From a checkpoint of a small mixture-of-experts model trained on Wikipedia.
Experts: 64 experts in each of 9 layers, 4 picks a token, a softmax router.
Training: a variant of Muon for the experts, 505M tokens, 7897 steps.
Below are experts of layer 6 (counted from 0) of a mixture-of-experts language model. Rows are named router (the router's row for the expert), down (a neuron's output weights, with its number) and show model dimensions 0-127. Each number is 200 + 30 x the weight over its row's rms, rounded and kept within 0 to 999.
Before each expert's rows: "comes before" lists some tokens at least twice as common just after its tokens as in all text. This comes from a sample of Wikipedia text that the model never trained on. Tokens count by the router's weight.

# expert 1
comes before: "by ", "to ", "a ", "in ", "as ", "been "
router,237,204,182,224,204,174,205,245,179,199,171,174,219,146,214,195,172,165,246,203,254,238,185,175,198,199,207,242,229,160,180,148,178,231,166,243,231,222,171,214,173,195,179,186,175,188,169,219,208,194,235,255,165,200,258,230,213,217,164,172,150,221,226,167,204,191,209,193,181,233,204,226,259,228,183,194,159,187,215,230,217,192,187,188,191,281,213,190,223,246,187,244,183,149,179,213,204,217,217,193,131,217,173,206,245,232,163,166,197,177,188,162,242,206,215,233,270,241,191,251,137,155,162,221,195,197,195,199
down0,180,159,212,176,188,200,209,199,203,186,233,229,217,261,181,166,154,255,172,229,156,261,131,186,295,230,153,151,139,240,169,225,213,168,275,222,195,225,243,192,232,214,185,217,192,216,248,164,241,233,171,154,200,192,161,216,147,162,242,199,174,178,194,203,226,158,203,211,220,180,174,158,185,155,214,230,174,191,200,166,224,203,233,159,182,160,218,207,140,217,211,185,145,201,136,183,213,193,242,201,189,239,164,177,198,196,203,256,160,266,155,194,198,229,209,223,214,152,183,232,165,215,206,215,183,206,241,209
down1,177,206,245,243,224,143,248,220,229,218,181,230,268,209,213,202,189,188,187,204,178,205,222,233,161,200,188,221,168,199,200,209,204,186,194,182,215,178,170,185,213,184,246,204,161,215,210,229,227,214,129,168,222,163,220,249,198,194,228,242,244,205,267,218,168,176,174,202,215,218,193,156,180,250,215,203,169,168,140,191,191,213,202,200,185,185,181,233,192,210,189,218,182,181,219,227,166,247,167,191,163,161,176,221,243,222,201,232,187,222,203,215,140,211,220,185,213,193,186,161,211,248,232,169,158,200,224,166
down2,162,209,185,209,194,213,214,151,217,219,199,244,206,139,190,152,208,203,170,192,183,145,204,213,193,118,233,177,246,203,109,181,166,172,220,264,217,158,220,182,197,215,239,217,235,238,182,186,249,247,237,243,212,228,180,197,204,184,214,241,219,239,159,199,190,188,177,168,183,142,212,213,196,167,190,174,192,187,228,196,172,198,217,256,203,203,230,209,151,203,228,253,191,177,214,201,164,218,208,213,228,161,215,150,210,157,259,232,225,156,186,226,250,164,183,131,176,182,246,202,211,215,213,172,191,215,203,227
down3,240,211,179,250,180,187,192,228,146,226,177,237,188,149,185,148,196,188,128,206,204,146,205,246,196,208,188,226,209,188,231,241,167,194,238,229,230,175,174,196,207,220,202,219,166,212,229,183,214,171,137,163,215,224,165,179,203,164,187,203,173,161,176,190,189,176,237,214,241,237,173,176,205,173,259,222,190,229,204,206,192,239,219,226,200,150,187,213,191,216,204,178,263,226,197,197,234,246,194,203,172,219,238,198,215,199,237,238,141,185,222,170,159,168,172,141,191,255,227,187,238,168,272,248,165,196,181,181
down4,171,212,193,204,187,230,192,247,208,194,208,167,244,217,189,203,186,170,157,260,224,209,259,184,242,189,201,187,208,247,186,156,155,233,213,178,154,192,184,165,186,176,200,214,190,214,240,199,233,197,211,183,261,260,219,228,217,212,218,199,218,184,217,182,178,181,185,200,199,201,183,200,122,195,149,264,176,189,153,209,180,152,183,193,205,185,157,194,244,196,155,199,267,225,183,222,249,179,245,170,191,197,201,202,241,180,207,178,176,168,197,237,160,182,191,250,176,196,236,232,220,182,185,229,221,223,203,224
down5,234,139,156,246,196,121,206,210,192,210,192,225,223,186,224,279,210,157,198,201,162,190,180,172,166,171,237,215,220,253,209,178,191,115,188,257,224,196,204,249,129,216,196,198,166,169,217,177,227,222,227,231,226,204,264,193,197,160,211,228,176,213,156,201,214,208,206,235,242,233,238,202,211,199,178,190,160,232,209,174,182,184,210,210,261,220,227,193,202,187,247,232,201,231,184,201,205,224,193,237,161,187,159,187,178,214,183,244,250,180,212,179,165,192,238,193,212,254,237,160,248,205,161,226,171,211,202,198
down6,205,211,198,230,225,240,239,194,157,231,187,226,188,154,133,211,182,223,190,212,189,205,195,194,206,204,205,155,176,159,216,251,182,214,148,195,227,197,260,218,240,251,186,205,203,210,226,205,250,233,164,232,274,153,183,164,225,171,178,213,187,178,210,208,187,144,193,171,199,177,202,184,271,195,220,157,226,167,218,164,203,169,158,179,240,183,156,203,239,208,184,160,99,188,199,189,168,232,212,151,212,174,191,180,136,227,237,166,191,179,207,153,216,208,192,195,245,198,196,169,216,152,249,187,226,157,201,181
down7,124,262,169,173,187,195,207,182,212,202,220,225,175,238,242,196,204,200,192,198,207,130,232,230,201,182,222,213,185,160,193,190,167,191,149,232,205,132,270,183,256,189,184,190,205,277,179,207,203,284,253,155,185,208,234,182,223,163,142,202,204,162,169,206,204,203,203,186,158,163,169,210,200,218,139,218,198,230,237,228,193,199,183,195,172,239,218,187,191,175,169,149,240,213,235,255,220,205,183,203,177,241,174,164,181,168,219,246,189,194,193,203,217,224,138,246,179,195,190,152,263,194,215,293,229,161,182,212
down8,224,191,165,196,183,184,184,187,128,151,187,226,180,235,204,211,200,208,232,223,233,163,212,256,213,170,233,202,204,187,159,236,202,172,188,181,189,151,185,171,202,171,175,209,224,215,192,171,163,198,193,193,206,142,262,224,181,221,167,173,207,233,231,189,185,217,203,184,157,217,262,235,222,217,152,178,181,183,212,241,247,116,191,155,242,186,176,203,172,188,201,246,202,171,221,213,187,239,211,252,204,151,211,111,158,191,203,226,214,132,197,180,190,226,181,200,208,254,263,199,215,143,160,213,197,175,241,218
down9,218,189,207,211,191,190,191,180,305,199,216,209,182,220,163,238,184,184,250,182,255,143,202,160,201,237,199,216,162,232,194,200,201,231,181,159,202,222,199,141,167,170,189,190,215,212,127,229,197,197,236,135,203,219,187,205,183,210,202,188,228,160,188,194,204,177,221,216,225,198,156,257,232,188,159,180,203,199,218,202,188,234,250,214,217,193,220,194,227,234,175,166,139,229,165,181,181,229,255,223,196,140,177,161,150,146,193,189,191,172,133,180,188,208,209,181,182,199,206,234,246,206,207,227,252,190,207,192
down10,190,183,210,171,217,181,212,201,193,198,196,259,168,75,239,190,181,219,196,171,175,162,170,134,192,199,172,205,155,169,195,210,199,165,227,168,202,218,210,195,181,147,249,173,251,212,222,197,244,180,245,206,191,229,214,177,208,194,199,167,193,205,167,195,198,181,167,133,194,206,242,165,259,241,227,231,155,247,280,210,145,182,116,222,186,199,176,239,213,208,216,230,158,232,201,203,207,228,190,206,243,230,219,141,232,197,240,154,165,257,174,193,173,263,238,202,210,223,241,161,188,182,216,185,183,224,234,195
down11,203,168,201,226,224,223,169,206,211,209,216,208,173,142,188,176,189,260,197,212,269,217,180,204,227,131,151,175,165,221,172,211,182,173,201,203,195,151,199,172,227,202,244,160,134,221,175,216,198,164,231,233,257,268,197,173,212,248,222,196,218,208,212,178,227,191,215,213,208,203,159,208,224,140,199,189,265,167,188,217,210,185,224,220,307,178,176,197,179,210,218,226,227,228,194,226,255,244,174,171,224,196,161,194,236,205,225,190,205,182,184,188,227,215,208,190,150,221,209,217,194,204,184,182,194,197,198,177
down12,208,156,154,214,244,228,246,206,202,246,175,214,213,216,146,225,213,175,205,262,247,191,199,185,150,191,231,229,200,201,171,192,205,199,196,228,229,251,199,229,209,168,198,187,191,188,200,217,213,200,211,180,138,179,185,228,222,139,204,280,233,135,188,185,222,235,182,137,225,204,213,256,160,262,234,205,159,191,207,162,201,221,158,202,203,230,202,166,249,162,203,188,235,217,191,231,201,156,190,154,186,246,189,210,179,156,213,218,215,247,162,182,174,238,219,161,190,187,232,208,229,176,199,210,142,174,200,215
down13,238,203,205,202,189,195,198,227,209,199,214,202,235,175,228,170,204,210,198,144,207,199,194,160,216,226,222,165,185,207,197,228,223,199,228,208,208,177,180,185,217,241,231,205,233,233,207,174,230,197,177,141,180,151,150,176,184,228,247,203,233,219,164,156,138,189,240,200,225,221,237,232,218,186,205,188,179,194,227,240,210,160,147,222,204,247,203,205,146,200,203,208,151,174,232,177,236,164,207,152,211,205,256,235,202,206,160,163,133,197,200,178,222,177,217,246,141,186,203,190,218,169,168,184,187,214,196,172
down14,166,258,248,243,252,234,167,210,215,123,212,200,228,179,262,246,238,243,217,244,261,207,214,234,199,148,146,204,247,163,163,222,228,217,207,203,199,230,184,176,200,194,149,174,168,225,185,184,190,164,192,156,192,192,168,171,187,173,148,176,269,161,159,170,199,186,194,221,185,191,215,231,216,232,211,194,209,163,239,233,188,232,195,184,192,177,177,169,218,237,226,275,211,222,207,212,186,194,172,183,247,202,172,220,214,207,216,217,170,178,175,252,218,169,218,221,230,223,164,135,187,211,213,189,192,218,180,218
down15,166,218,204,219,215,183,247,170,180,177,194,247,169,198,167,238,222,151,224,181,145,215,185,181,190,214,206,226,173,178,151,214,187,178,173,153,157,230,148,179,138,200,188,203,192,195,212,164,231,201,195,252,222,134,188,277,233,182,224,170,165,201,195,242,214,211,218,203,213,228,188,232,159,177,195,230,242,196,208,231,170,203,209,219,186,202,151,196,204,177,166,207,214,206,271,180,208,211,232,235,193,267,194,205,189,182,189,184,178,225,192,216,204,195,165,159,200,180,198,214,252,237,211,206,175,218,194,277
down16,219,208,236,188,206,216,176,143,184,178,272,178,178,272,178,147,218,187,182,242,209,158,158,185,200,191,205,226,207,202,214,171,234,122,186,134,153,219,212,207,199,231,258,193,196,216,161,199,194,204,186,146,192,178,207,219,158,212,228,202,205,189,165,216,206,175,176,245,268,170,215,188,171,244,239,247,205,206,148,238,242,165,225,188,212,152,215,187,238,147,199,228,164,200,154,190,242,185,207,180,166,172,194,242,243,207,218,188,167,123,191,181,180,245,167,185,171,181,232,177,189,224,172,210,228,223,205,211

# expert 41
comes before: "0", "5", "4", "9", "8", "3"
router,225,227,159,241,198,172,213,231,181,176,138,223,243,144,176,199,179,151,246,172,239,248,204,195,187,200,214,241,251,188,192,186,158,212,187,238,204,226,165,201,196,191,168,162,195,183,163,211,217,196,258,192,178,178,234,232,207,157,150,193,162,221,229,254,171,172,234,207,211,177,250,191,231,214,133,234,138,157,214,233,241,187,219,187,213,230,190,168,213,207,190,212,249,153,201,210,234,221,182,198,139,181,187,189,237,209,215,173,200,156,186,177,225,235,199,209,254,240,150,277,136,190,179,228,191,218,222,186
down7,154,190,168,232,196,183,221,163,184,243,172,208,199,272,157,185,226,215,203,287,188,193,172,196,218,179,208,211,159,200,207,191,223,186,236,125,235,197,213,194,233,178,223,189,195,203,237,170,179,237,197,236,194,187,181,292,183,192,156,237,165,176,197,160,184,230,194,240,180,174,202,244,193,181,178,207,224,172,195,188,162,210,198,209,167,180,179,196,204,177,215,134,187,209,171,119,254,226,225,196,189,204,225,191,204,182,242,215,229,192,203,182,236,159,241,182,161,142,190,202,222,172,211,256,198,215,134,213
down8,220,165,197,255,216,181,218,187,162,219,164,153,192,179,194,181,214,177,282,189,165,148,206,187,233,210,215,189,217,203,176,192,197,217,205,172,199,172,186,175,272,234,223,223,180,172,183,248,218,201,196,235,214,168,216,268,174,168,194,172,263,184,178,146,208,193,189,233,214,165,161,194,232,185,238,184,227,248,197,224,201,197,163,213,216,180,219,120,206,231,224,205,209,196,239,151,166,198,173,204,205,183,172,194,220,249,245,231,179,212,180,220,213,231,225,183,210,210,209,195,192,221,133,166,191,190,182,241
down9,197,203,282,194,170,229,201,175,186,240,243,212,186,209,158,174,254,224,199,213,244,184,206,244,150,188,211,163,235,207,221,213,241,239,232,250,243,197,200,242,228,192,169,139,188,225,231,141,207,224,188,211,242,210,227,154,220,170,221,207,241,184,203,199,225,158,185,195,222,160,166,218,212,155,188,216,170,163,185,205,190,154,165,191,200,199,208,176,166,200,209,194,271,130,169,204,180,221,179,231,237,198,231,196,187,268,167,195,175,240,140,134,189,194,152,184,139,211,240,234,242,204,203,217,187,168,247,204
down10,166,214,207,157,217,211,207,243,228,220,165,213,203,230,206,202,197,202,215,157,209,181,152,194,245,205,239,237,221,215,217,235,264,183,161,223,267,167,175,190,186,211,265,184,264,241,221,217,229,198,198,202,230,223,201,251,241,187,159,200,242,231,172,155,233,215,274,196,159,149,245,250,166,201,236,177,186,160,160,194,228,215,251,167,166,171,211,202,148,187,204,170,210,212,192,174,236,243,152,256,215,187,218,157,139,174,240,183,191,241,183,224,182,214,189,253,223,196,198,240,220,209,176,166,199,200,181,258
down11,233,191,187,174,252,158,148,203,201,190,192,179,241,196,199,189,136,164,220,185,201,215,168,196,212,193,223,183,138,217,205,279,173,142,251,159,245,215,186,214,179,223,191,182,165,226,185,182,181,263,216,226,223,193,162,232,225,193,174,170,168,232,179,176,232,220,207,252,127,191,198,205,167,178,220,194,183,179,199,210,194,210,190,187,184,254,174,216,206,144,259,228,217,181,264,239,226,240,220,185,170,175,219,180,222,200,202,198,194,229,192,206,191,199,117,232,213,198,168,209,198,218,232,195,208,207,235,268
down12,204,198,186,187,185,122,229,212,175,257,231,178,215,194,200,207,197,233,206,219,204,207,190,185,177,195,181,203,165,181,200,206,180,207,186,190,265,167,208,235,146,211,195,211,153,175,242,230,228,247,204,161,194,248,206,190,237,175,208,193,213,187,178,199,182,239,166,225,195,181,205,173,198,234,160,238,244,198,249,245,121,189,218,180,155,187,183,120,184,213,148,177,181,195,189,180,143,201,241,166,243,198,177,196,183,223,198,262,195,164,204,200,191,200,190,224,212,161,197,157,201,278,265,131,180,241,195,182
down13,202,205,246,216,218,246,213,234,169,209,200,190,210,161,193,195,175,188,237,183,174,182,178,181,244,235,219,198,203,209,187,171,245,201,184,179,148,235,192,164,246,180,235,234,223,187,151,153,176,182,218,171,216,187,172,150,165,183,181,105,230,148,226,218,233,230,206,234,161,221,193,214,196,196,235,192,185,214,201,180,221,188,200,234,240,186,144,223,174,216,220,160,116,220,190,221,156,280,211,182,239,243,246,234,166,232,196,226,231,229,222,182,215,233,206,197,238,164,220,157,231,195,202,185,266,205,199,213
down14,157,184,241,194,180,178,219,188,219,122,193,197,224,183,226,225,179,144,204,202,195,204,188,198,210,227,177,142,154,149,177,193,201,209,205,231,171,194,165,249,222,203,182,173,227,140,216,175,161,168,168,225,272,199,264,233,206,201,208,241,121,200,180,194,183,97,207,205,187,198,181,180,233,201,176,202,197,189,194,200,182,203,205,221,216,232,259,160,178,190,220,214,186,208,209,205,195,184,231,163,184,154,198,191,218,160,211,238,213,213,206,172,214,172,221,193,199,182,165,181,229,224,158,260,201,156,246,196
down15,216,221,284,223,207,198,181,173,240,258,198,194,161,196,278,210,175,243,184,213,221,195,228,192,175,228,198,211,150,207,225,244,226,214,203,265,250,191,162,220,196,164,234,173,203,183,163,242,210,226,229,209,230,151,208,203,212,195,210,149,160,191,255,214,227,196,141,247,195,156,164,241,166,207,178,193,168,161,222,233,206,248,192,204,175,248,259,208,211,278,193,191,208,184,173,182,193,190,204,199,225,195,222,201,235,214,234,139,240,187,198,210,239,184,188,195,153,192,226,206,209,213,226,202,169,207,177,239
down16,189,196,189,192,231,186,227,214,147,194,184,218,200,176,167,240,217,186,210,235,231,179,198,299,225,177,214,174,204,187,232,180,184,208,202,218,270,189,190,154,189,130,168,170,185,180,211,154,160,175,233,225,162,171,210,234,233,211,231,202,231,205,190,172,211,201,234,182,211,132,219,195,217,163,224,191,156,196,204,225,240,204,163,222,156,228,247,216,170,212,190,235,197,187,168,163,143,227,188,186,184,167,172,282,186,162,178,235,160,198,182,262,216,212,179,231,277,248,216,144,226,241,184,186,199,181,226,249
down17,179,288,163,181,165,189,220,192,226,196,183,198,222,238,177,222,226,190,182,177,174,203,200,204,174,135,192,202,167,178,177,197,194,207,165,262,175,179,213,168,213,192,210,205,186,186,149,182,202,225,202,223,195,201,203,206,178,232,171,165,176,238,213,212,197,184,212,181,216,202,189,230,205,211,181,160,212,163,159,192,277,135,166,172,283,222,246,232,173,187,237,212,252,195,231,257,184,188,284,218,197,241,190,143,183,196,152,202,240,196,221,219,199,204,227,190,217,216,188,219,181,151,223,210,166,223,191,162
down18,233,192,164,178,199,174,169,149,196,223,169,163,220,186,223,206,233,214,157,235,182,165,185,192,207,179,194,180,166,214,235,196,214,183,144,211,263,212,215,209,240,209,188,210,229,192,217,204,253,198,178,234,163,180,193,196,233,238,165,225,138,175,145,233,218,222,176,187,176,258,215,182,254,206,235,132,226,238,212,171,205,241,184,270,211,187,255,182,229,169,207,201,144,214,243,169,214,229,194,192,193,201,185,205,166,230,165,240,174,178,247,180,193,217,149,209,222,226,175,213,117,175,193,193,204,154,149,200
down19,144,208,218,262,206,198,217,204,200,185,244,186,191,168,207,172,223,229,211,194,188,215,159,186,215,204,247,226,200,244,193,201,145,251,210,207,151,202,205,216,224,149,209,202,223,200,178,215,197,190,257,191,251,203,198,205,145,166,185,201,223,200,220,224,152,189,191,206,195,203,192,268,168,266,219,166,281,167,215,140,252,188,192,243,216,216,189,201,252,220,220,225,192,196,212,205,259,186,153,151,203,192,214,151,213,204,214,171,208,230,151,181,198,181,184,185,178,175,95,172,222,186,216,202,159,163,195,136
down20,224,257,211,194,204,222,196,223,227,149,195,213,175,213,147,210,191,184,203,220,194,223,166,212,151,206,178,181,128,178,213,155,158,195,218,213,137,165,216,212,214,177,217,206,198,202,225,205,158,226,202,133,195,170,169,133,226,114,219,235,206,183,185,212,178,194,231,156,186,195,185,176,239,145,223,160,170,200,200,185,195,157,199,143,205,223,194,196,183,234,213,141,217,213,194,214,188,184,171,178,200,203,254,168,171,252,235,226,219,186,229,158,219,217,176,162,233,271,167,223,158,195,154,181,197,230,202,209
down21,194,166,247,200,239,147,162,122,198,223,126,172,227,209,151,175,191,218,202,174,173,166,174,155,245,142,215,203,127,228,173,199,186,200,208,156,216,215,213,210,215,215,142,185,179,242,169,200,183,195,246,163,224,209,198,240,223,177,241,160,244,213,197,223,166,199,207,240,223,184,241,202,188,214,221,202,168,204,183,199,249,179,236,241,240,240,208,200,228,234,230,162,223,161,182,181,187,206,230,217,183,179,177,210,192,199,227,175,242,221,172,160,256,251,171,225,183,180,210,215,210,181,193,182,203,194,145,240
down22,200,216,203,233,172,189,159,191,218,198,241,201,201,172,205,217,229,192,213,204,165,202,222,178,156,183,187,193,213,210,179,181,161,223,169,196,200,169,187,177,250,175,161,195,242,222,217,213,204,158,187,223,229,217,159,159,188,232,224,255,249,265,179,223,252,181,196,129,213,187,216,164,259,211,234,186,227,164,156,158,205,222,190,200,262,165,212,208,159,194,209,171,226,219,224,192,213,218,260,218,165,197,175,179,159,178,149,215,202,222,291,215,198,138,255,181,200,143,195,228,185,189,174,179,261,180,198,230
down23,156,209,163,202,224,230,220,192,224,216,154,236,208,230,189,202,159,156,248,235,176,129,183,173,204,220,255,159,179,192,238,224,197,186,171,225,259,164,236,204,255,160,174,176,242,238,245,258,163,211,212,185,191,266,150,184,175,199,142,207,168,195,172,241,201,152,255,167,164,173,217,216,196,193,175,191,202,184,256,244,165,169,210,182,213,182,157,231,180,184,193,157,212,154,256,196,204,224,177,214,226,195,213,265,239,233,208,173,233,174,195,184,250,199,214,223,198,224,218,205,161,213,215,268,183,171,215,184

# expert 30
comes before: ".", ",", "= ", "–", "\n", "°"
router,261,171,153,218,171,186,239,260,189,203,147,199,251,133,211,237,184,195,238,182,244,245,198,182,201,185,194,227,225,212,162,149,146,202,196,215,190,194,171,173,202,205,155,190,198,159,169,227,207,149,242,219,186,167,238,277,216,183,176,181,182,236,218,244,190,200,209,197,223,200,225,188,258,235,177,221,193,157,207,203,191,211,178,235,181,238,199,174,189,222,182,222,217,160,226,215,229,224,190,178,171,217,162,197,236,242,174,183,192,179,198,208,232,232,192,204,219,238,161,243,160,176,164,251,179,174,195,212
down4,269,192,166,239,232,179,154,163,125,264,202,236,178,148,213,243,197,192,174,227,192,179,184,125,197,189,147,177,197,175,202,216,252,162,248,207,176,207,172,262,228,230,244,180,204,212,212,185,188,192,149,230,204,249,205,169,212,230,133,171,207,186,180,200,208,242,193,194,220,225,178,187,207,217,195,225,183,237,182,210,205,189,240,198,115,212,206,223,235,195,167,199,220,227,215,168,183,167,257,152,219,168,192,143,205,208,245,187,141,196,219,195,174,194,163,181,213,217,154,190,154,232,164,168,170,227,165,210
down5,187,192,198,175,179,256,226,167,185,157,216,185,200,166,174,230,167,207,210,199,137,225,224,208,187,165,196,229,165,196,169,176,211,241,191,173,193,164,221,179,173,221,213,145,220,201,193,219,190,181,162,199,223,183,193,252,225,248,175,189,246,214,175,185,203,261,241,213,179,241,247,197,165,201,197,174,175,187,190,211,200,169,196,169,210,178,190,204,214,201,178,234,177,243,209,172,187,203,212,197,183,180,214,206,177,220,186,234,170,170,166,269,231,165,89,264,217,235,199,247,158,193,143,243,199,232,210,147
down6,198,228,225,173,136,174,144,222,227,217,184,157,188,214,208,196,185,171,201,203,247,183,213,237,228,262,149,276,220,166,218,204,174,196,196,180,208,174,211,247,187,200,171,194,131,177,199,197,236,215,221,205,231,179,193,173,164,198,248,214,240,202,208,189,196,247,234,188,196,265,187,202,224,204,219,193,176,167,201,211,225,215,184,176,201,187,202,180,202,187,187,184,250,225,166,198,157,141,180,183,169,225,104,169,194,189,144,186,192,231,246,210,182,203,198,222,217,162,123,195,206,178,154,111,237,226,212,217
down7,154,153,193,190,195,173,199,169,212,218,200,219,225,234,260,251,214,199,206,176,233,226,201,227,197,203,197,207,188,171,165,208,205,198,156,213,215,214,220,222,255,141,207,149,216,217,159,213,196,184,217,198,203,131,229,177,216,209,218,240,199,198,196,153,236,218,207,238,159,162,177,184,205,226,167,147,220,272,195,186,161,194,213,224,193,169,210,142,168,199,149,183,218,208,258,227,233,175,202,197,210,190,196,235,154,231,201,200,151,197,216,208,259,171,202,249,214,213,193,209,183,171,156,210,231,228,194,226
down8,195,179,221,151,205,168,204,157,233,177,195,178,196,260,226,204,203,195,188,150,144,196,175,152,225,208,146,239,273,139,178,185,176,161,172,183,169,176,200,196,193,184,230,227,237,210,181,214,233,204,234,214,215,164,160,226,200,218,222,195,211,229,176,155,215,221,216,171,230,220,165,250,167,175,201,170,223,204,186,212,231,231,212,151,204,162,195,234,230,222,211,211,242,216,174,237,204,226,245,146,176,211,170,158,192,236,144,218,180,187,225,205,211,199,210,200,236,205,142,170,215,143,247,201,247,206,210,184
down9,254,196,169,201,180,176,131,213,174,180,178,200,203,152,232,204,182,193,203,192,164,168,176,181,171,201,186,183,250,209,189,173,220,209,233,171,180,231,145,299,218,215,160,202,210,257,197,144,200,180,207,213,212,206,208,202,213,206,166,220,204,237,249,210,192,185,198,208,225,248,180,225,175,175,225,254,222,234,213,199,230,162,206,199,205,192,197,191,216,230,178,215,206,238,267,188,175,146,159,175,216,214,172,132,197,206,189,214,159,179,208,192,181,171,230,211,249,207,203,245,230,181,163,193,257,185,128,169
down10,234,153,186,185,185,168,178,210,192,194,204,199,234,210,203,171,178,189,217,172,232,203,226,250,210,170,207,226,161,201,244,193,171,218,173,236,244,224,210,185,233,213,246,239,166,189,206,193,241,193,259,171,236,214,251,184,197,179,178,141,221,187,210,213,186,174,199,243,207,211,215,213,197,229,166,166,210,224,222,194,238,248,224,198,246,200,205,221,193,187,193,218,158,202,227,236,168,183,229,184,153,230,244,236,196,237,236,231,208,194,188,183,220,196,173,240,166,213,219,218,252,185,192,130,162,167,188,175
down11,204,264,151,170,158,218,205,236,226,185,177,221,194,322,195,204,189,179,177,231,222,221,231,199,204,244,170,211,151,231,204,213,186,228,184,208,191,157,169,224,211,231,159,186,173,191,215,223,170,209,163,184,193,142,219,219,232,187,214,209,199,201,207,212,229,177,188,232,181,233,185,197,176,191,185,219,256,197,213,205,191,217,227,209,273,201,196,209,223,136,178,190,165,215,191,214,208,202,217,193,195,165,243,212,265,215,210,244,146,178,188,201,177,141,193,206,219,221,147,188,234,162,156,182,203,187,180,140
down12,206,140,205,231,200,151,162,249,194,201,221,197,185,187,239,225,196,206,230,176,226,227,230,192,206,231,173,232,192,198,196,185,206,140,229,222,172,167,268,207,158,182,201,172,205,229,188,229,203,215,197,219,203,204,258,230,156,140,181,111,180,196,244,190,172,226,184,184,210,215,213,204,208,206,176,212,144,194,186,186,196,194,210,168,177,197,177,215,242,176,247,271,211,234,214,181,223,204,224,214,247,105,229,204,205,282,191,150,164,206,169,170,145,186,230,197,243,163,191,195,220,218,253,137,195,232,197,197
down13,174,238,224,163,231,219,154,220,209,189,160,230,213,186,206,233,210,200,207,171,215,187,199,225,188,173,164,167,224,149,164,174,137,207,244,237,158,223,172,204,192,157,213,166,158,210,166,215,267,278,173,204,233,188,166,218,246,196,192,223,245,204,214,191,166,197,196,193,206,175,254,252,186,137,221,204,196,148,240,228,199,209,186,225,223,236,234,212,197,150,167,218,213,245,248,164,154,158,223,210,223,241,180,214,175,147,225,239,203,205,210,155,196,213,221,139,206,204,168,175,201,183,232,142,186,211,186,157
down14,201,238,221,196,245,195,207,181,197,181,152,248,146,217,178,208,248,219,169,213,250,220,267,202,207,222,173,201,174,177,224,263,152,179,194,207,184,239,163,239,186,167,188,191,187,217,180,219,241,217,245,242,190,186,167,131,212,196,206,217,195,230,214,127,234,230,210,210,189,235,184,204,178,223,142,181,237,192,221,194,169,204,233,200,200,189,177,180,163,214,144,227,222,228,157,207,183,166,257,155,191,210,192,202,209,242,194,212,137,201,202,220,194,232,144,184,201,245,225,248,223,158,201,196,195,226,221,245
down15,207,187,237,202,213,188,225,181,159,167,228,181,189,220,213,179,177,266,208,227,174,239,235,201,229,202,237,202,207,204,184,238,192,166,146,141,196,186,182,259,202,182,182,193,292,226,251,191,171,202,219,226,227,184,180,208,229,150,168,126,234,210,193,248,189,170,222,181,242,207,188,200,218,203,226,229,154,212,211,179,135,157,216,187,203,186,216,214,211,212,183,184,127,163,198,193,179,218,233,204,145,220,188,204,231,166,195,186,160,212,235,166,215,188,197,142,211,233,187,189,211,230,158,188,221,202,178,202
down16,208,215,202,246,224,246,168,151,234,225,244,222,146,212,170,193,185,238,191,207,155,228,187,259,215,210,196,189,178,200,223,175,237,193,193,211,193,205,224,221,167,245,239,160,176,225,216,170,199,205,212,210,181,203,218,213,214,241,206,150,261,184,234,187,256,193,186,230,205,222,168,223,240,186,195,144,133,178,197,192,181,256,194,248,199,158,220,180,167,168,169,211,211,226,238,166,189,203,230,243,196,184,261,235,235,274,202,185,226,174,167,205,195,266,181,186,187,179,143,220,216,164,197,228,245,219,211,194
down17,230,252,208,226,216,199,176,217,191,209,193,215,243,230,201,158,168,216,228,184,166,220,204,206,198,126,196,193,182,249,157,181,192,198,175,226,187,222,173,202,173,193,187,200,193,155,223,201,205,190,248,149,225,195,153,163,263,189,204,175,206,177,186,237,155,196,258,199,179,256,210,194,163,224,187,185,174,185,196,184,225,186,202,175,269,244,223,213,184,217,169,198,210,210,162,196,235,204,179,215,198,173,217,137,229,179,237,153,185,205,156,224,164,179,222,244,209,171,134,235,228,184,205,177,204,210,173,162
down18,216,188,168,157,192,153,209,190,210,221,214,165,169,195,138,205,174,216,166,237,177,175,192,251,254,181,246,236,190,165,182,201,222,180,161,188,238,193,194,212,170,233,192,183,199,210,222,195,149,233,193,170,219,203,235,181,168,215,237,228,233,236,148,241,233,185,226,262,148,249,188,177,211,190,194,208,225,184,173,162,212,239,204,179,195,195,155,208,136,204,215,207,217,219,158,205,191,212,271,223,208,227,179,192,168,209,200,220,236,208,183,155,239,208,187,233,208,184,238,237,199,219,189,208,168,187,211,182
down19,209,181,184,172,179,192,219,222,186,242,231,214,240,205,196,204,195,173,224,234,188,213,191,178,240,216,282,195,204,199,218,257,182,165,239,165,203,217,167,176,200,234,210,196,172,203,228,203,220,188,235,206,178,202,209,233,222,176,180,226,258,170,182,191,179,188,170,198,244,237,225,222,205,187,196,236,200,253,192,237,175,162,262,181,185,213,163,225,224,208,262,101,229,190,211,233,204,196,259,222,183,211,188,218,197,154,188,179,173,176,220,160,174,234,205,233,214,193,168,192,185,198,231,164,190,205,218,196
down20,218,226,204,202,172,170,203,159,164,249,200,274,185,213,155,213,227,243,145,154,137,214,242,158,229,205,204,229,192,227,192,205,249,153,203,228,171,216,251,149,215,259,233,227,205,175,219,177,216,232,204,147,258,213,192,221,234,243,225,204,195,182,197,177,216,212,187,175,205,222,189,184,197,300,250,173,161,245,203,194,196,211,212,208,204,200,264,204,209,216,194,244,194,203,171,207,224,207,227,213,216,186,177,179,157,191,172,243,182,184,191,213,215,186,258,141,219,171,171,181,230,216,233,184,230,209,227,211